Weights of a small mixture-of-experts language model, trained from scratch on English Wikipedia.
Size: 11 layers, width 192.
Below are experts of layer 6 (counted from 0) of a mixture-of-experts language model. Rows are named router (the router's row for the expert), up (a neuron's input weights, with its number), down (a neuron's output weights, with its number) and show model dimensions 0-191. Each number is 128 + 24 x the weight over its row's rms, rounded and kept within 0 to 255. Numbers have three digits each.
Before each expert's rows: "mostly gets" lists some tokens that are sent to it at least half of the time. This comes from a sample of Wikipedia text that the model never trained on.

# expert 5
mostly gets: " Sch", "|---|---|---|", " McC", " Pet", "|---|---|---|---|---|", " Sim"
router:097157113154110165152156142121145100116094156099104113135087099095156150091110144098125122149150098137093103184124127143123118137115131118108154095123156102142121122125190167137141099139129108165102135109118104104153099121104126111164147101097133132125200127098102164143146135112098137121164122147096111142098161115116137127138120101129074139156113103081151160105110143126149141160078120127135129151135151121143153150138125161088156112108111147154139158138109131111166126117182104146131139108135100156098171169129115082130161119133120134152149115139162096138111154166158123167
up0:156118112111119118163155144108138155115111135128137154124106123103136106100124103167123081188098142129152140172174140113112100101134163097105156118146147088103098132161141103150157129163103153149156157125129148118166064166120102115111123160108120144144118147164205152098149150110052141134138165102109132097108118156125117110138180123136107121120098125109120127111139157152126113121149129125137101124113164131105131090168173119159136133114099136143147162120131091113128143116115142131141087131156100125099123158155142147151127117096105082125092124156126130162099131093138138143
down0:093076123176141163131149101180129143112082149139126135126120148146114136145166107141074149110135129128109128108101122153121151118139142167153152111170123140144134130098111153149139118130133135095107144133132148124088127125171152128165134127113164148121135119176150185126141136164124144107127126131127081153127126123075171115117160118105152140148128134171115152133139140130118100120113148144132078080141131145114140122194138119140140127140113117131155116162114136134150168120099189116112099137130103086106155143083132043156147153087151127118121121114127101151095134166137146168
up1:116116127158115126116119102121131141113120159085121151156148153133141150114118189159107150131136116093066100136108100117135153162077120127129106116112113136173116156130158135119101131167136078142146157098132114178136163140072130128122121159116145102084078082127101170114142100115057147110121107098137161119154115116142112127159147155122108154170125101118145129125172150130131117140123163143116124119109148096107122157153129153116144098107189090091079148108099167129126120097125099127067107145121147146125144120108132142143125179106118139120098116141134132132115135117144127119
down1:130121125131118116121114132104087121100097101165144090103146102098127103113146146133160165098120132090180120146131125138087108089140122101100184123111159113093122142100155093103142157131156182136130107166122149099117128133107164117125173158132129147142142140131105104144120077087077133153129150099118108161117160135138128161161095127142137123131133116147132175133099147127103119092132152156098142120129116136115111114106145127173120137145111113132123156121144106154081154173113125132169101143162135117157116150166104161113094100189169166099137148089085124116133125097148148122
up2:116135149118172100141123139117116096134156136200128123111118147082078115170125131123132112139142142113156137127141097155165122140117116166135091134136143097132129124164114099141109124131142088132155157171103130154121149125142116137110121114146130124124122074186200127113127100165125155158101126132099125106117120116182113098141144155113101132073122178145158140136141140153122154123159110146100128129079121142160132100145169089153113144125109085111136113118142118157099111079133156153154178114108153096110078124113143109145139155172152110130122135131139146155162122119107119085
down2:126121091113142092122155081149089130152091105121123118126114152132085135137145139104141123159116101111120157114104106107117169088100132115172086131075147105152043142152130122155120142123128095146137121141076062142113083131104120145133099141090098144090057107162171087141117101084143127104157159124128165094141100095145112114111137133116169099170115119149135131152136127150109157127119132108142125128125156132125110105121096134098152152142138089115120093101120138122121110098137083135108121117119103144100109107111127100163110133120124128149129135118110127116118141159087107118
up3:128140110080125115113124150076118173119135141164115148166105062135135120117097132116106134171099134125123086109145100122168141097124113090133140100114136138124113052127141107144154125107121122159141132172096106107121147101167099076128153086096130141129145131111125135137130174065136122130153147137126131077148101128179074089139113136143138124186105094104144111142152110100144110145143093130127139140148154142125143132136113105137103131128101121127102157126169155104122121134119132165125111054119130152131119107104136099148144124120143117139155117141133156175108163128128104161
down3:142102113139108139161147143138101114138162150141075138152139138121138118071115153127128107147089107107085113114143142164131138118099113155123131106169157115129110138144119174094122163108132142141101139074107110078141118112100107149112129140126114161152155166111179152132162157103123163115097086128126118107131106137072147127139133195113094151115146108092143105109123095109130117100155116091166136101159133133109173135132100136143115151161109149136097144085108127147104126120131108124138148142162139135131110146145128083109139117171161153139148133119167098088136123190087102152
up4:134110122142117093112128113119101126170109059107139122150088140165149144175085127135154140074142154087121093137175125142111111164130116116145122111141104150127161146137126143101125150087119111125154160128124146152117111129145115107092070113100128121143138129110165133186164115128102170127160132182103146154147147130126134118080144133106174190127149123092138150112130114142148112107119119127133160133099145090150094163080131124088118123133125134136103159158062121135128168153117124113077101099146130126143150117116150135122166097139120137108161122143155128109138145111108154125
down4:144142092088159168110131152125109123144121132119163126109123125094111156140131113114171144169112107109170138145135167140145144101124124100113081165154117153168113129118148149120127156155172176094135164137149090125109105173122114171156103119130143130183131111130141137123115133151098187156111099122167113095126146113115085103123122133134189101116144103127126122175115143113137175139087104123139085104075140123115136076110145139135141130141123161136104178138134139095132122113115136135158135117150107098153130097136104100191139104132105132083122109115108122119150167139127153113
up5:109139155124172101116102126143101103129126085129103119097096051134130144131110121130160095123149165146152093115140158137162108126160135120091114123138078162072150135129084112140136163120142077150145140128139105138114146134147127137123143132111089164132160127143109138117149139138143128099110152138146129194151140131086150103128119154126113107116131109108099148150102139112104152115132101135116062132146144133151166117157132140139115128093110167100141142144137114159144127111155103085137091089183130141105154158138158150130096167168122151108118136128108154201125112124146100100
down5:120068164160111145140130125139124113122125133122119120115086107162161155096106149133158117135118090109122130170091149163156138148117120201171125073171163134131127123124149180113129098132153131162145122178118133117127113149119121146151139141122133096101094149144128125109133122174125169142143139144123123156151126154193139127076156170134146103117132124138156128134135099127084134149112114111134126159090127135144152114138139143123138129135168167120141167152111071124090133121127144110152184119110190149125132155114085137117125123149127095100117122101166127107101153132112081120
up6:096123140115150157105117161172105135096122078165163164154127171104128155120128200108150170130119128114133129139116081115136191143118130069097102127138126131096138154133101143118130153127155112137122148093113101095137159126142134123132135144107106137130072143133075117122147110141095114145088094141125128140148133126152128180118104094114128091162117089108133140092068134144152110118129095150149152108150132142107134141087130143154127133102124113112123110097098127103151148111123120158117168095124140128065135127159080148133174106132155153125108124164135126104136091133111145150
down6:120125091144097118098086114171125109112099101125113127149108110180098122070162106146117116112141151135129077142144129125140145108107094121127104115070123134099103128090117165144120123141120163140124138143154096136063081150105132125103108088125141136162142148119125096096143123155131112122150118111147150107136097129101138127143124083126114102106148125132071105123092186106126120150126126113162081145132121066154105114115117121188137124131134133128154186124120130127154141110128129130147128114126147106120078124098133066147148130106113163114149129158132107139135144150155182165
up7:071147111183118158195097134111143140138110124121109114174075157126158114127129132126123134162120140114150144160118142161089125122128152115124163132133112094097141118139084143088161128114179141122176104138111144137168115098106122130141133149124144134168142109130115098162152163132156124135126078132153147123108150158075164125148156078137126097115128153163128111122125137137147129094151092161120139167133117119099134149140135128109150092111136108069111099120133136153107146179112173130113160130149084112134130123152088156121152146129154134117110140132125155107157129101124182089
down7:255060173102151107058162163180147108145126137120160125119136120135110122110137127133119118129148146138133102136140111119151111161129118133222145113161132121139117114135146099119110143127118112129119160098141122102124138120135126123142133135114107109145120156122091138145118127110132129113123164130120133109112127143118148132129128108116116133118110085128123108131147167089113145145121151140118096149145135116106166104135128119126124153122133115125140110119136139101130074141115116129118138135090141132131138126135157000131104115102152132150151140120113133127113131127123112123
up8:148093103147134116108083068077096123127168109102153163146140090124095139118117134094123110145120175145087112155144104120093126146135118139133135070129125165121087106085136136176112161127123114111146175137093154148134151119147124125149148165093167109109143095099135138139114131136090162164151122134118119119161175149143130128090144086141120125132108119124150103149120126135121121111124170176148097116111112074165159140137111136107129136182120146135137128144122143154154137106160130119116166116090125094108092151170147150115113104116154126110069136125127142124121141099161140094
down8:105130136141154089130146124107148135105111155135093126114108134116115128128182114164184121101132111140132121100157159094124128139139142107117123151113116112153166152183164081125119141155112142118089165118134187109151115135145109106118102137110137177125133140138099150128122127140089142170114130147092112121147153133145195125086122143190150142149128166147165092117119115138128149131124162122120162085143112081094147125150124132155154113149147130129115142138138152161126138125127117129123126108138146075115162103129136102110154121141160168141148093145130181204166132084116154134
up9:126120114120155121104131150151108134113113078144122152116099163092141119160188118156120122168117113167091168125143119096170111155088158110116116127167166105139100137085100148120162128117150122135141123151109116126099118091080179144125123113127143131118132107140161163129143087144156119139129144083147155160111143110164170114135174108122150145112199112122137106106162106132084102145127080144131127076169114149110139106092116140165100096126101103089106151160111110172144107137155109136166157133132133146131146122148112170128104128135110120088139131128122128131116099128157140135
down9:105114130129094112125117147162151080138137094113139158164151104114110122133128139152104103109124103147152091106123108071183126198098080094101111129122155121144117169128128118132118111135139155105117145115189133077110134116107123139086133156091141128170144104118080143117146094120140164153093101144123119090108117134140137138152113105121087134115085122113137162150141099074093127106106097107109164080113150123128107177121144124113130144129131130119161125107137134116117128183144133119140158114127175121142112134134098125065098138118114122131137106152083130103146141148168106128
up10:100111171127151131113097122141109106140106107133124123125148108067107159118087171089121151147100144135115140139167063141132147134096114147138116169109139103108107152106151125141180134144124124162137115113142115150140144148105141135079140163127128147106109150155144101089132097103153132148087129148112129175105138116156135115152155116145078126143177144135097136129155120111100137130178123150119134125125134127133127125162079169115105132142126139089139116131129092136153204119105109070110116129164148111150192128140126110087169142125145150103173110151126100125135089109117127137
down10:075099098162105150126126165122076087136182104115145131106134120161098123103161132125135123100129136106141147160129117117169155139138136136113129121137142123154104147097129130106141151110107129100152152114102096116137082121143102126155179120159070134143148141150133119139121128122146110133172088107130129150094180180120114109139152112105049135142131134142120132114125102161122092174111155095148081164164136091133127111136139148140140132126106130099116127077174150113167125114148110151141122123101099104112114103124133120146112092102076172128113131076101138147136120100116134110
up11:144106104101116139116117146145074141144137150132120157132113192128099109090110134130102125094141148104129108130113126125149130176105122088123152124109122120097150159155101191101155166142161134151104153115130140092151130137137116126065110139118142096138143110096157134120108125099136102188097122122117133147077099133093152119132106127127110137129110170089090145088126114149171149137147103150124100123105127148129108122133149152084157153129148148135118121141118160104142190142098169119137064121130109146165138134092092080150148118129138188123130109146127101130107150132161117134
down11:127159144123153099152133164107156150125109116161150155117157078142119100109104172152085108122100129099122155124149104091077167135134134110163104116144131165145101097117150146108102105142181122143166091184139178134123106130102125134097113116183098166081122113161114090103120142092127119132134154145129159161149147138126136164131129176136113093169119121175132121125141123121120121106151112134101142191127127138125097151129140109109095122170127115124129143148152136155132125110102092197110163125107118093125122150118114082150125148128143107128127115150123109132165129164124122108
up12:159091154159095138105134116132118126166135136148128127135173117135111197135119089122150117139118122132131135160157121153148132170150153114129120140107172142141093143130128159118132094104102127162102134116108133198097111139168099162103145144153122145077100123170133122138150146176094108111128137101119152136084115115117143093180146112112111151099155162106128159165102127146135173114135106106087127119121080111111117134137187143072135123116149150147118132132088109130102140109106099113122116135133103115130102131107125109081083115143107157122108135135143086151115131085079121104
down12:165128074098109140093065102150096119145093150116150112107124117128154072173142162123114109098134113111122106117139124123120132171129138115154115175154149157170128123126125121081140134098118131136103139105116147138155172138143110151131130104143129123147132121088167147134133136085155055111143104179092105110100120145140151126079115165128096118140135132103118122147116142115116136102138120113168152138105161123094155101116157108121123138153139090125135160095132106112111157118131105173133154174134156121134138120142171076127168096113121154125134146063111166134129106150140144134
up13:159135155136138121102117116096157098168133090118160109128111107117139125111114147134147122174141121101123166071208102147146132115148097131109111153183138129160130136149121100118159116094119110121112123136149141175093113160138080109097203137093145141106164166136100124146168117163109123133133097099101105159106118168133163146175118121103133129162151104132120121154129120090148163120162111094104128123125118135104136147088114102120099147123130142116097135109106128128181125187127102147114122168142143120101116137103085103099128121134146113118125155113151100147134134137155151126
down13:140102126133100152143154106150123159080190163148119130154143151135128106160117124082131165073147142156111205115104113145127143166120129095141118179142142126104074141147126118160139140145124153108155116127126126106146153166145131142131103122178110153166142095137181101112156145157182124148125131135121134128113103092136170151126110120097133130148111116114116108107113159148112122118114196121186152101150118125104126095142157129102130096177145130108161103133129149112119125105131123163109134164147098121122129114098114119111138098120128150135126121165129099098160105150104162159
up14:097146073075109127183161145154136107170130122146074183130119135121134121118110117136097148129142146142096182136124156134151171127141136105121124151099115129126105106139093184112126113080103119128166135132111133132170111132136094114077130124136164138116143072167116126147124165099128108115123120140140108119118134164119108124110148157155115143112106082099135068105140149124182077100147164116147147162115109123145099168146115119144147124118119148103116122132157135131138112143142147103124119121141122097102104153131122057099111127100125136113134134101111138151127158087096139171
down14:163117148115144141150141138139182105109155106118094174148128121091125120142120142113125131108138146137115123183143150097124145158138144136165082115148156133126116176108153154165095124138159121132130173157136126135145138132112111107120139105148168133115116076125143143141145148153114114146149134127099095174098137141132125140159127111124100117087095136102156092150150125126190164100123140151125114152129090108108105170118121083155123126123104140103132137128104166099130107120130137085126160147111097119148174112103099037117141134132127122125090117112134121116146170077098075165
up15:133139152101097130133108135059142135140089154153108156116118121089158136119101084135149110131141139151115140111105123107164144125135139150087088136112112156112115107129176095162142156112114147148137112178100118173095130110159094149166105100084126143116126128150126140109139109138130097150108107139087160171132162126126104136142143162069119129126130150168180141127161128118094127144108137128118139123128097072136156114151111179134125146167142092169114113130085117113131137159125094132151101142163141139113119073117156120138125198129123121143157139139151107119134113091118162111
down15:143128151152132144136137151147124141108129110123126147069097113156123133157100122118140157104144075165091154150148119127096109120150094111148182113151123168134110158127118119135151160158133112151191131093158094105130112139137122120102145153163094088179123110110132149139138126095106159163139081171117121146133113123094120096137141168159101126120180110128122137149154138133120135097124175149106141069125124176143097116139125141149126095148116144109163148119165126122159121110119179137125129134119097139127164129088180122130142137082075171134102113132142113104101101144144117124
up16:177153129121134141093135128138101133149095135168106119123184134122124098113129131152180137115116145150124120138152173111077146120137152141142137087132156098108093080122110127131142145127102191136118149105152132119116091178133095145136135131107133133097125122122153099111139175129098091159163137143114172173120156136132138104112116127118112137096127104123111130153118135141094108153147145144112158097101172130127142118131138137113108100175143116149086136121180120083091094117102156143109104124159083146117139154100078145148149131180147088087100136131138109132135150114170151096
down16:125105157129185152117137124137134152164113127119191101148063118108122131175119165125121124131113128140136164150127113117143098115092133124142129105118105161141089122128157161087097104157118097098096135168141133160113143097184149143115106109133152117110150113114187125177094117123109099135101186139147099128158155129122113108126140107086134152154117111146116092093120109110127119139114163103109119123122129109133114092173134101140101145123123128098177178183126134137129126166108125096168114119121139156133119144143167147144112160134152147125153131156175129125115077112119152103
up17:143142121149146108099125110092114134106095114162166154095163131118154161148137146083141143101116112144108136133091154123129115136125126109171131163125107187140098097125118149130135166109119157096102154141144120082105126121184137163138142138119112104156131112095146156150121150132157088118152158150149139159141074085125121132132170119110094173128151109083113112150099107088175099122144140108110132128127087175059141101137081139111170150114081129124139115123118103109082141106118112123122116112118073105138101129102134114112119095129142120129125137161139120094133108163137110143
down17:118140112134146165171085148102110099154113119152158136108121076147094166147138152057096103164123078106103096157095129165095130119132127092120133119144174097131136110134108130109109116138128133129098122142122112139147124104205107156121127149113143093172103124135141134138148132133139162077133148088152125148106101135136129119128097144133175116093148131137123182135094116116107130147139170098104151165108140106135112096129143160090133118126105135119126156172116126126108106126100120158122132089147137101136126112082158196119108130131135142116156150114147097132165140156119100157
up18:152146142131065089158118112085106139134119144158162142116153147072158159100167076087125121120130138130083135126125116091118109167109133156091128120122138146192149119147135184097144142148178114106155111117100133114095147167137125134153114133115132146133185130154139122177126174099123126162143137120112137149112098110136145141106112111123091134141135131155122126122092110122143114098097152158122129131127106148116149106118083120106113110132123154140153137131157126090123073142137124147099141109097095161092145092140162141120101166141104064113139120100111134085153118113109132132
down18:117104124160135134130135049079176146120142096084116086111136134149132142106105069068130121162139111124158141088127098131135125079152174155158149146145126120110151159139094099136119183160124150112131134071154129091146112090130145144124152111118118091165138090129130102154107107149134152142122128101113137143118089121114109122100140093123136107078112116143138128151110096179120119114112131147122179149102133161117177109115132123105112096128134104158091127141100133131129147185136142114111106109127139127148130103152150126073123137082136127140146140129134141141134124141158104151
up19:154119111116142114076123117107145135141095113113088109149103103104115130108118117132104144123127066098117151122092112135098174098140095120207121144144097167137083131150114118119165140086135118131185154130151117190131113125119171101126118120143129098103144143143091155151117117170131108126154114133152086170153111149142135115145126147158131147142139148154095177068091133167122130121145118105116125112142128123119117116094137154097135171123152091111119098113170107121124154125125096153134132070128120123156110100138138173088098112141155121136108123116109137087161151122120107125
down19:103144113159135152077110128104109091113116178157125109138148122092159138121103106108151118125137180136101128117127132147057115188102173152149104132156100164065127128106093172159087124079155149158090129113110151124131153122127105076101158135107172124169141119094115123121103111131153138170122125104120131150126150135161084150109140134163156153141124114101085131123136119139128126135154120156146129126133139142111113147145109094133130134145141139154127137082147093152131136097094119147142120138116143127131103121166110171119122097141108117135177138146164095130138076113108155145
up20:096100156134148135123079130151098134120089109144112148136155156118132155122113125107124137107108156145146132109057120158153128128133151139146120100158168142132158186136149105143108125149099137145081140110169140137126122112143127106141123116114098167135133136095174111095115093140116129148127147126124067138116147153159103133132161132154155119081128127146118094123061141094153140129151137169123149187134160141162173164133148116088132161135134122131121160086169105150100138166136103118114129117141104117119141093148099126148105080107117124128135127108183124166074113095119122121
down20:090150109148132149105093093126113143151169101159110129138112160101102125120161171112143143114092139158142142149133119156138094120129095114084109144136184136111137144136100106186080125143131129126143136157117109130159162102090110121094149149135146161138069092134119128166145108130143102105095139171117116148128171144148134105099115127134106153121131117131150152153129109120130111126156110125147175131178166164115128138147114152112124116143116121145162166154080117119104163163068138146137109124115121116114118109121092173122083137114157118128154121092121132137105106056114171116
up21:113108120135126134134126098125170125109103132122109154188128166143173135107104122150113164123184108127079142164150165128131138091150098173134138121121150132073144129091176120152155163129099132119162115128147164122057152082118121134128118137121095147126137101132148098127116178159171143141139131083096172144113142122129132140140102114115074125099171110117134115081139167096116159141134116124110143138109118145127136126120096130096148150149120121135147100110107111120139129125120120114134122101111117137142126093096060169113133157103099135142142162161150114096125126124187140114
down21:146099124124128159147148193104088130132125154132141145127134097153141126163132128109115095128136102115096121154094134088087149150142139141139144196121101110122093140094098097151136135143110121150129136208132135127145136133133165126133123180166106120087102080184096125129071132112179109128123110097125114116123140149142155132135111142104124130074123104103133165131152131117166099099125120158126117131136117113110116109131089118125146114164102111124158120157137109114111121138171140126144151113140108106123132087133180195158130113158110133147119121139109173173146138119111153159
up22:129091102157124122111108159120110116159149127130122109124103127088120114141172074118107085104127149107150105140108168110131134127140126139116118174151189104122164126091119144103144136107114125093151113126102108147184153118108095097108127141117053148101181122141179148130139120182132115131175129106120095145130159114100138173120145151121076098131136129138113107127149148129135105162154115111147111132126123121113115116127151126115085121117116132148138068158109085121149116096138125148117097152135108142152150180106165145128135172126121126125120146125188141151097112081106142133
down22:125138124119092158144167092088127137139166085158159156126147137117120101121149130120115145137144102133128119119133133136110134131097133095139153110160149125137144130092130143120094134118091117140149132156119114119166114095119182130117096174132097112151094138132126120157121153116203138141139125141111107119105145149148090136094161122137143129130067145097195167130162148134064149121109135099161132141145126121090118126151148099127128093107106183125113111101163089122086111164137147112135127135134131145107127111126095148117080092118098116111069103124107107150095082151155093128
up23:152109100127199143157111157131106146155139139093078124122116143161123169139136148187117140111138116100149097137157133130139180120151111096160148112100133123151122134128147149163172122141130133159164137116149120103137134154095147140134124132086167154141149129119129077123133106123160133102123133114120128091094157171119171119129119102147133185150106130149111135127127111103116155151135132115150120165077155100130064101134122121117164132139101127133112124101104100135154098094153074159112084145117124163149115119078122162109134144083141126116158129148150144098155160158156118115
down23:148136106148075118099168131158099112119139119142159124103126119139118119113136133122107088151136091104106152097138083133155139157130181126164134127103149129157090130168141148143126154154165128126163151140130144165134131133130155098146118104134119144108143144092124143126130101113157087129081119122098126121099148092087096153120101086081078110122146115102149107160151148110164137058125143106113125096120131119143107120115137146100127134165137084125150095146090164171117152155088152133114148140117136133137147098102159108144146083102135136142133067142079104156123102168119145116
up24:117105088123118111162171124116095103120124136123206177104093163133142157151094130128152133150128120124120146144124117125152130169160114137202136125139101134107153107090154125128083119078164143157164131141117075111128112136135140133153097128123168122108138103157118142088111122081140153124123106141128104142125121086122118107128119169163124103154118111105102154161113126118157103157097099117114088118141092149153142111132134109175117164102137112074121109140150104135086114098138103084120112118088127155158148143132107104148165126154113164126139119121146109127141180127096133132
down24:115147099139134131112112156130136178109123141114103106081126138095131146116089171150099099119098106085123134102135116109138123129148127121166108099109130098132126081101132184111127136112111153130132128196154122121134131110135100124185103141146134111151142131115148100140145083113122129146108140137111080167111113102151121106111136102117115123136107115196130134070155076148146127133150151133166113148113118107151135109068157098122125132074124129118094129076138149151112131135140071143098139109115103145116084150128111125156129119121136088163124087141130101113121083157136084151
up25:085165111115110116142109119103143115150169131119073111164145113159123153123080122130115096102165124149131107136108148185135109131107086101126136138135121140134128140105148144112099164119124118127151127126128117148117133137116123099173128157141137150119088127128148157099108144106133145133130122145122114069124169124122131140141140124081144134148084118098103099117125134132138138138122072102164111161134131164136159116096117128130113116149132158128168118128116136099142215140092141106177117131105141180171139195131152149121108096150133168101140189113153144095113133104096095164
down25:137126123117162096105125134118136127131146124117085144127157148181163156107144117136144115148105156088125115125122147209136085164110097111123060117130079097133122093141088122122115141182127093116107134127130123121078079131130148131155131156111127129104150106126110140119136190156118126115134114137149108176123144110125124160123119161113167154133104122111138179140158129153138175178137149115121120147136152124118130121111122146122134122076139118098162143149127128122130083057119128077131131142131149099096133136150081157137120109125148095138137133182141112140130170125134130160
up26:083105096113134118146130172125137110120112103123114112178099151107098097122165140128114141091131121150172139114187077136120131111111110110131173132103119203138135128097135165144115107109117149133134114109119123097130123094134172117091118138111124117130133136152104106118137151059148102119119159118145121094129147150135095132170153132094101131130115069126121156124139131132146147156156108149088072165120119119087147126097127087076115152119154159123120156097097122113134110131088146119126137113124106144142127142163108108155125172110143101117151132117195119139139125075114139147
down26:088121107119147162160116138113092128140165205120120132110138159140119085132104177155125180100154123115127110130136123118127133153131136130116119163173122150150163099115153135178145132115178130105108152162151171117163149125130098115102139098108166140140153088130109130083158108113131109113127153133160160099105169178110114104161138122096140121157155116128133132171122157159140135126127127122165147154158132101142091109137144113118110126144156115166108110121079120130112138123125099182149082129162111142156156125083110079109140124145125143145118123155135165125099123083131111112
up27:105126066118131166147167161138133142114178159109104126146133152103116157136142155158113086089128156104116111119123145089139152099129081093163130137090144124116123176154131106127105161134104092148116150077125107135121121131158111104102134156119121132166127147088116132158126171140142105114152139123110158102102158162113176146116106139134112140144131125136231129165145124129090174153114111134131152125153127130123119135130145142148199112126164094121145123114131138139091092122094108120106128101149160135151131097102157104115134125160122183130127113109114106130118131121156119116
down27:101084159122111116061124142155126114109112156181145120139119113130165096131086113091136138160110140141157150156122125102134160149131107150148146120117113090117151100129097097088129112145158129142083142144132167109168172130123154130148080102179131110120121147137155146162121121154118123065106149094157095069137119092135103125118134097152134133149140146124109102099100161145139131103182140142130131128114120152134145141096139114111116112123122139158146113127113113148160123123149157139139159115133131116128073090116148222158149128096118124146163156127131129111129159153149141126
up28:106110099105153171132123115104130112086112106130127142132108130132154118118096144148108099104094097136157120094099113169107092144134139141122152139102090162127110144123137110108129101131154117104123103128093097130121150109153119148091138126138148195124101149116138159066127178098110134133180164146106149137126111105127100158176128125109092142143165102139122127156143116098145138120116156116111147116137195141150123149140097146112159143077104145145122107117144125092156135137132132096129043125120113096121106130169089165116095113118128130136064151131098148165134106115145134102
down28:101128111134117122154150091131117121092124078137144150143119170148092131147131107135094165102139135132108107106172119155133104134158157140125140116090153122143168113123092148147144150144156167141138132122161107145095126105119128108134102088086142094114108152126096172161084096166062148161137097126144144104117113115128122137151139148185154111158097099086155146109114101118124141149151098113129167115099112110089150108133126140161103124165136115137107135136130085116127117151075126146148120144149134131105114109149133127158123145136118105112149116114161169141117161167054104178
up29:084122128160102155165148151142148116114132102144096120129136103124130160113098118154118123120143125117142143084103135132151171150118135137168103139144105118119140089149147140101138092103155103159118139168142117121160117099110117144151111143129123119159093120076125100119121140135110157122130127157131099112097150126143155133185114135113077090198116172140147127090115139125124172120132131138115128113123118094112182126135114195150120129151130115056193110129121100111151113102092098136181069109131110086118147126155122111151123148140105131147094112100126122138166113115124126157
down29:139148178141116118116130153123170104134141129111148130131112120125139107140142102113136158153094100119107119165151148126159114142151130136183127107150146134117109149115144125139147134121103126159104132149112122113061134138122117173137096118093094117103136098147122160107118132119093126088090142089128118145141123084106124143103111081129102184084104173123098149091114156159103092107156101111139172120137119128145156152120071127104150144136133093148112119136120117118137162144160130168128114115150127084108084123149135075135127157132178137087147107098152119136149133057074125119
up30:105104123123130137167147152134137151122130104143105144120152146087167141152105145145133107143066140099160149132154204142115150089156079132156146077090149140105133165139103106124138159153126139155136161111098141194153128131119110121101156123176094109115156131147113139089114134136125147114146118141131136153129113092117165152162165158118097128109134129118119106166123094155101120117137140138119104085140128140168098112126142113111196131127077132115139112115125122156108126101081188119100138122148138121103126146141119112155149157162157104107186144139119142134110121091133134127
down30:118079146105127124102126152116125134127097128124160122099125122151151118134153088110119162072103119139158121133163146160115107153127133081150137152153077134137110163122127111154155115164107107107142080134103177106116097122134141147146134169116148145129138130142128092115109112153142122091123157127110180135141146106098169164131109128137092141116108139175131144157137150125152164157122153118156122143164135112199138124137135103134122097174131125116136109104101088178180117091121105134124168128168092151144116122142179137143136158148109113094125114100148122103071130114173153135
up31:122107125122096150165157132101128063106162101135145126156146164125148126151118121087142127152143130120101114120182148080159118087138114135118158180146156162097072114139118086155135141122153136130084118146134114155172152194132149122094107096146115159135146127136105128168123130108143167118118139117107164113116139111118098087120115128129152093115140140128108130165113111138122112167095145113133151072107158137119138134123107138133123096147120126117122127107131095092094101104123140101130114167176150151172149141184116101077144103139141090127131130102151137138163116121085106124
down31:142153148120159112132146143122078169137134161108084152135100122126126097126134132096119123147129142131110154112141113168108144141108142119073127102149116116116143115130145136131121106094174155143149102090119145139118071108166100070129139127143106143129107136134135165143152158139098124131135142093123100111150167146141127112144151155097117135162107115130115125128162128119133144123157104139113157146135182120095101139171117137116152163131119145161142082121120185112158113119156102113143128081087149136127092115129164034155137131080128146149151154113132142095119153148138190162
up32:113152128141087092073113146116124125131085115139128141149086122112135190071128114124158128140121160154152100146107148130124165100071118077132133119135137104136135129088125127102094125103134114133156113114157136163126118111076142117145136171095118123136096073110103130143144147122113109086122107129137125121141112112128154123131068111148140146148115079151170105085148114132106097102155110181119170122148101116094107133129136123113140092104119076121094160106097109150055143121123128127127154106125145179145128147123123143125130113099127099124138089137166103129145120111109130156
down32:148146123111120144110140185137144138134114120152144115086138114138111140117120173126150145164134108094133095145095107144088099124097116096118123124179184134121163149122093137151104117130175140088110111101159075150093127110135138122180152152091122138154127099150132134172089145110106145112138126111138153108123121076122156130137085141161120123156123116177117186122125118155099112117103108140112123149158142185154113105130119128129130137065155139096088160114102139140091133122130122115161172152133162117165119103129170133118118163160150112141117145108119134133093084154135115126
up33:107133147096109118126132099161161132156110113117120129162119125150132143113139113098112135116096171120158143097130087109140153111154114146107129129111172151156153140082104086110113103123140102136108101090139124100136146170092083142151101137092122115100173131110163115127127160121152174104179135107134130112144064082132165086119141171143130151152150120150127144139122122101129116128116157142119162148119103130155119149161125075126069143133122116116100162153132128147124145114122099112110143131106123102090108116152110102155150098169106108164154095178116122143111144106144104063
down33:165140131116152113112176112082163178116100144126113172135113098091151067110122126095149152146138099110119129163101124116130136107133182139115118148166114114135126093126117148139162115144093132107093125176101122124139056162106133124124103065143075177090139134143120113140132167130141123097149133137134124097123091117129132145124142093159125138168107168168119143140174104133135112133125131123143147110132100172177117112177162123119137134162154117171098116138127126136126116133114135155126086125144182138139142147115111100164130131120114129110118130109107155109094130166161125142
up34:150096101153096117139137107106083139152124128087156151179129104127163128131110128082123125134216159110104134127157124087101149122137074113126116181132142114114144112127110127146159172150094079106105067129088163139114073160120139107136132130092117101135108093136098103151090144113122068123116112104098113111143139127131149143099140117105080143112124118162119141128123099088097155134157128109119117155146135109138108106130117187148121131131150100128116126103149112129113146165115116123137109153154131136149117124131135111103141153175153158144145087130152093132134110125165124113
down34:105143180127102149146120179108132146138126111128099124133117141077094122157139151125147136098138090124132119132126072116137110155159139136138096130110166151131158157147135167128127111109070159135123110167119097157089137081109124148162138109160105138145092145116107134184109167141128139152142133119118145118158097133081107121128128160141141105161092146119136098075130093171152113132167136134108135107129127166124137114147126131119126125124075124134153149093114134136214166112115099130094143130123139125179119155068093153141105100118123146101136104130109146099145121143127153139
up35:109108106114144081130080096109134123138109144161147070094135105135104158122109149124125132154120110164143157075100117087134136141142137122103117132147146114112112138101146127138143157098139106102104118201156125154116141115156180106148119125123140111109154077108124104154119124153126097098154102140136103140124130098136147137160100116120118153140157148147094165134109172129120140107111099109151090143111112155135078101124140165141122138108129121118164106114153127108150136145140127134158080115171122139146079147147110093107114131046093130115132159144152083116093148132088145168
down35:101093156154147159056140103120098159132117128090162120159132116104126094085132116185131115140127091159130151158139128157108119137155156114088101121129113153177107151106126172126117164148135113109122125162168159143134072133112057120156153146113112091106123138177142129130111146141152112146099132117114141150142133126160127139080121147122121160121124155102098122113119156165172083147119132115104134108100131111105113129136145134145086105155134118145124139100120153128119108105076158094167106150146105153141129131124066125156090111108096099147136124137115136149140134145130153158